Weights of a small mixture-of-experts language model, trained from scratch on English Wikipedia: vocabulary 17241.
Below are experts of layer 6 (counted from 0) of a mixture-of-experts language model. Rows are named gate (a neuron's input weights, with its number), up (a neuron's input weights, with its number), down (a neuron's output weights, with its number) and show model dimensions 0-255. Each number is 128 + 32 x the weight over its row's rms, rounded and kept within 0 to 255. Numbers have three digits each.
Before each expert's rows: "comes before" lists some tokens at least twice as common just after its tokens as in all text. This comes from a sample of Wikipedia text that the model never trained on. Tokens count by the router's weight.

# expert 10
comes before: " the", " to", " a", " his", " her", " as"
gate0:150083060088178165110169144123105156081139139080087120114089146127182148158108092114036092157113147170063138120144150190090095077137107108200120172188179143147092132147050137202085124125174065116102199110176120134130138136186082129160134148105156133099146084125152092188119153134181103146131150121164114082169150113111112095109143118111121072110135128099103149140102130046121082135126109128183114130158166132067059121126100092127149134114139121099077124150148129160079157078139192178138113154141122109139094102100161107130127107076081124137144121116155157100109102112094136137092119154129177119032159141133137161095115132081146128135159128120155132141154117145138111111112134158088098120155126181120120169142154129107115074115167168069122150248112117155126126125104166
up0:141148119201185158135070110136075152172161130172151086115145160135205134148120071165175119125151116133127166125150063133110131124097120112110119126097172117145138070172109085094177085102156136144110117133102128126080083127098149164174132079125095153128159124096124177120123161081170145195125084132112133110142086119083127153113117161059175146097149111121129090098096129180053123126165159172127129134103150125122155139112118080162071135087053090111153138150113116089068141155104111110047156180120099155074143098155129130134176189183133116139128156178160100116105093043096180125100079103120134098105119091151093152156144120138152078180181068110150156142151155117091111132121098111135138091087104155131102113197128149185171110111099217137103183176107128141120125117124171
down0:145115107191151161104172097133083139061155095146120142167124109109185061103141091142119126102098100169110156122132077114121177144131151130163125132157159088127112153068098144182156106199101103122135120129122119124176093078130073102124121140096148144084101088146117128130134095131135173160147124148172113080156145134158120198123214109062135137114118110117177085134144189150140115129158160197131154144205118103116110187082147119113169114081176061127122132131104120118156106072095138126089167195159088096159170157150101163124134181168084110111199059192189142124101137130163140105164086108088061095082103144123077082142158103119110171165146113091091143155095129131110114123071120157135104153107136139162137160121162107104094142077170118113084090129128148148124188062095159

# expert 5
comes before: "\n", " 0", " ", " MPC", " —", " 1"
gate0:142071092086105128125161125127062077096147184109132125115110171144178135171133063114042158125104146116073146114141161181131072134119164119177151088186176166103118126107112144155114134127154102190098131122111115133102168113146081135163184076091147149089147086115109128176108138121145129100132170116154133119118136184155109077083140155110171074145152168097100133154136095064145073134177133128179099112160143141103083106127133009151081137079173168127094087159120115109132156069128148147121104194101120124146115124060152138128148122129119099164135152120103128085121152100085179077097159135126151117088147118102127113113119149106183138136143153139121126101115138134148069118154107158157149060118149143136066140176177120059106132097149189064126124180138198113139078053118169
up0:149128120146121129136131092116036157175128105222132085151122166113134123179121051146157110099134082118170188063162117087099085111076126084081101116136122100107104107103123096158163097112121127155066159133124128096095115121124134146205184119118070133105155089161067151091115125086130203184134098123179155115147096113154120106165106183133126137124118166113107093120133136189118110113145125218127113159131167125098143138121085089145075192129084104145115129168090130154120150193102110092054155126090164075110093098154142134135187179158155125141089104147098110121086105086099194121112070126156137134097141085146101143095117124143144072190146056186115172148100106086112119105166153156167130107116143124167126130158145160186107141162123164173153176163102133134119118120166146
down0:156095116130149158146130084090087145103130124137191155150084131092187039179161116183136092128098118137151148111114085112124164142166132105121098113109129156106085154077093155160161117150106073119088140105117125128108082074155089145116130120054177145087057149142105105116120111141158147151123120101145084131152128131123104157130212114127103124131154100053142114219139169104118122191148174219119139151167124154085138174135108122120144065070118137191097119166113134110137158066143109136102182151146121121186139130141084136129115127136161126056148090139188154166109078156124090095174099067102064127160160146128071143133122136119099165159128074085101145185131140132132082150130100164148203149088129142165132156117159123173075157127181131076130082163115117132137190099115149

# expert 8
comes before: " the", " in", " a", " on", " with", " by"
gate0:128084070072176162141149097092113120104149167123103155105124189137181111151147093136054145093114141134077117124145180186097085045096156145150108147137197159164140126130086117223070140103163083143059199096204109168087153101164093138119104160110102159136158105130129119151102128118136129145109177163178085121162146139139111108117156122120106111096183175092083106147116119067101111176158136115178093108114162167059085120139113057137104182135132172067079148209122141104104130068113140134134062161129141108157122102102145079087135084127117112145122136128137151126122157100100115093118134125097103094082162137102125149170081113115149181168158114105136159115144122149133142097127117135111114145143119177111085160153162128110158092132141167076112175179146173088102085100080095
up0:159175148147170137110145145148081139116168123203150103133095157114233160170102106117167085085129100105133138095118084143121083135094125120072091097146179103168135065136089109130161072168142108122108202150145144110070071122168114124149162080115099106102144091078114150105136162088108159164110093173151131136163095117106102101126108130112147167086141120135118099052113105131112082128170137160101148119147123124130168181088138062144074123116107108151146182144111168083143101203097120111089157177094126151137127120141154155121192170165148128114051108162121140105078120102147166125068077120119176074131083113116122120116166080161132095167081088175143174149108149114059152133143099167146115124103148090131117105167115153146185122100151228142149174201109142095116103133139137
down0:194141112152188140085149116130062148045182099105171112081111133118214042137096109128110105110079118136133181118133061132155145155176121112100134106143164071129116158065131127169136113180089097141094099094090117118156110095154099132137157132067118132082094111086119121149108077139123158174120137111165155147121135140141113144108218134100135081156125125120137124144158186139121178180148117155094148112124104142134090171098164128153098090102132091143176139154093052131161119087112129092111177153098098135127194116144097157122195138173152098123208090173125104134118098152160073069134103114110107075115113147100036106157172113136107160163152131114130194156144144169112147145082150141111104154097122156136083160124175098155134147116203122126117078162123157153129191123112163

# expert 7
comes before: " of", " in", " was", " is", " by", " on"
gate0:115100087099138143131099097161147096143131136132106142106100241138154125185094088109090129158100165149135163106146132134119138070131174111210080166157173129168129133145087126175092091147151129109106131133187112168119148158176132091119109097095109151142130113122102112192100119105128110130160166119196081088133130148094137129091137154151088114114142128088121102165093124048142085139193127135160084101151167151050099085125121029111079162129170120057104103233121125104112147088092162152146116185137155151123138114094137078124136112088071117134142167128150124100125149081063129065139169125176172132116153099119156150165121107123136170146169136084141111090160087134110109122100134182105069088113132177101099148153170103162151078125131131073139197172146119085146119098108121
up0:167191092168155158116111136103097149178171106173138034142139123112158136193102045175182117107094064149148156072162078106087149090146081143083073101148147125111145067163103073106167130132124175102126160107117103064124116127148133112139105085066098161105160129097118156109144153086164192189118130124201131119133074143093157080142087149120147143115159138090137088101126128176107111123117161179123173127121142162100124134147125065161101177092121127135173169145143124098132162153094112153099129146097104119079121106092129135119141172153122114164101120157141113133118088069146167123129108123142153093096082125174075119073143090170146125121105099140139131108174136108056126141129073123172133086079162150161083122118116175210165127123168192112141210148121154170092149109157133
down0:182078113121133160071123070103121109088146086141139134101072105145184089118101116199103149128124137112114128129151059137068141124178102119134107117114147118147111171057104105185148126117103083147138121117140140146152077068129090133140132121099155123076118130062113148115158085111126176158157160128207054133134135119149089171123146131082114153131095101073146133162139138090144086144166128194165138109124153163102103203115163135128101086119120136167165102180133137157116172063101134172098161166110097083133205122148108153144167122123153068108169068193191126083092124156167161068148112069107086129131104177110118095107169104079125156155157125109125129120107117161166123187124109165110135138093085166127148148129196106181133131104239160095145107106116138126142170154135142

# expert 2
comes before: "\n", "-", "|", "The", "In", "=="
gate0:135106103081166113149142085108090106102138131109138140130120164150185127162153107176082147108115122145075140115140139144108113093115153112183129135180218162130115079114072153218077150157079086150073199082178107133111140175159091163119109127095108148105138086148132114157095121088154123146125187087171103076158146145151076088070162158094121084133158144073134135121138104058101111144102166127154109122104142176062119171122105059155127113130156125100047119181127092140085158074109174186123103141086087145123119131088132122111149085097089123140077127073186132088172152098104170133108104134148148077056135136145122150148078121107108154135159113090182151144146159179147116167105112136132118093158120171147086142123194137136132117125147174068093161180166123109146130073122090
up0:191171155191118114132129130121056147152124135165122124141124176122207136160107113135200130128073081124129183127139056098084116147111085064066094095123158097134125066105108100115155150129115134126109133141114160091093067142123179179168149089121113134110122111141059174100086107095139172156092102175156120108128113094084133118149104189078166137120119121105120123068107105160106134174156163193121132143134126131123136169133127081157090160119101066143098148159121128094126176166111098135071112173097148117103091129109094165120169134206120112114060119143137144129091086107157175160022075159126154068090134132115108151111136119206147125189125088102153174137144187147068091126119088152148125133109136131142130094148130135155165132095121208156140136188136137074129133136168107
down0:172148122121154144110130073119115150094183085124103172110106136099168095094173144127097078127112122140118191107126077159130121156146113126126082068104123132099128160117092181163140121132125118122125117114074137136193109107130110141146097098041105142044109149106087163152139128104146159160150132131148120139153132093142125137126191164093145114140162109086173103212145192135165122165150158194137128093165127127135115193169139097146165095107174129168166161183073097091113114074103120090139145200142120133153162128166106151105152122128131103084186100194149136086129133146136125074154138152088077122107097126096058054122173112070134126138174190084119131153094107151085131127055148111118145124069081116162151183088163122195146104113200126123085109194151132132105107086152090

# expert 1
comes before: " |", "|", " and", "-", "5", "4"
gate0:162110052074136166123115126160132122105149121117065123117134214138174126117128103118090105174122117124097128089152160176100118042098151163164115092211226167128106124132045131183116149128159110150069155086152129154162108093142120098128139105109117171156146098105126072152150100140135105108122203108156107093161113152132136088130141132141160108098160101140165128168105121038089105134150131092173097123134141130100090058117114032147160188147148166094037128223152121120115140057130169147160115164122141138169131130103135114124148123082102117095148138153151112094110122130101160086073149094148090061102134127155147128168096133146150138168133088124142151146185120152148111152086109132115132106153086162105090082145159126077131090124122112092102158195109152100104127152099131
up0:144139094177187159102103117118083146160127145156155077159101128094197130170130121143138103148090112111154151091154065152082154130136139093066082100121142108141144106156099081111151102118138149144101142129129144095106092165086128174176155117109091140109138076114071154113115150105122176157110112141150156135114120102087110131171077133125126145050149147126151132091091127183042141144124114159125130150135132142131171107131108102141103124124069110128136167072117173101129125207078102112099122173078139167069119093146115163128213146150154087116088105151137146158066076074138158134125057153107160100127125062155171125124159117191139084139136103172138167151135158073058170105091130195175134064120154174182149106135133170138132128057103192109095176182134139152129136099184169
down0:130117141147170167144187096108150174035148144165130107134100104125125009130130117139151104129141130118110129086125109116106189115111107137106120102147137112109140122108075146167121086108100144102115095093125090079168086117123066144184142116065127116093124147060144141121107041113150153144172113126149151134140161139121114179106160131140083089119128131111180106133142144114126129189197147184130201149108128123158124126148162124111141116143113098162170113159092049145156107084110144101120146164157062153159234114121106129132141186101143081075161029168180123135114100145148139073170125087141063102146113158106089115135114128114078189139138137127156172141145130169132116197132114194121131119105097144121162160154113089201122192101133100099074133138142148122119157098142173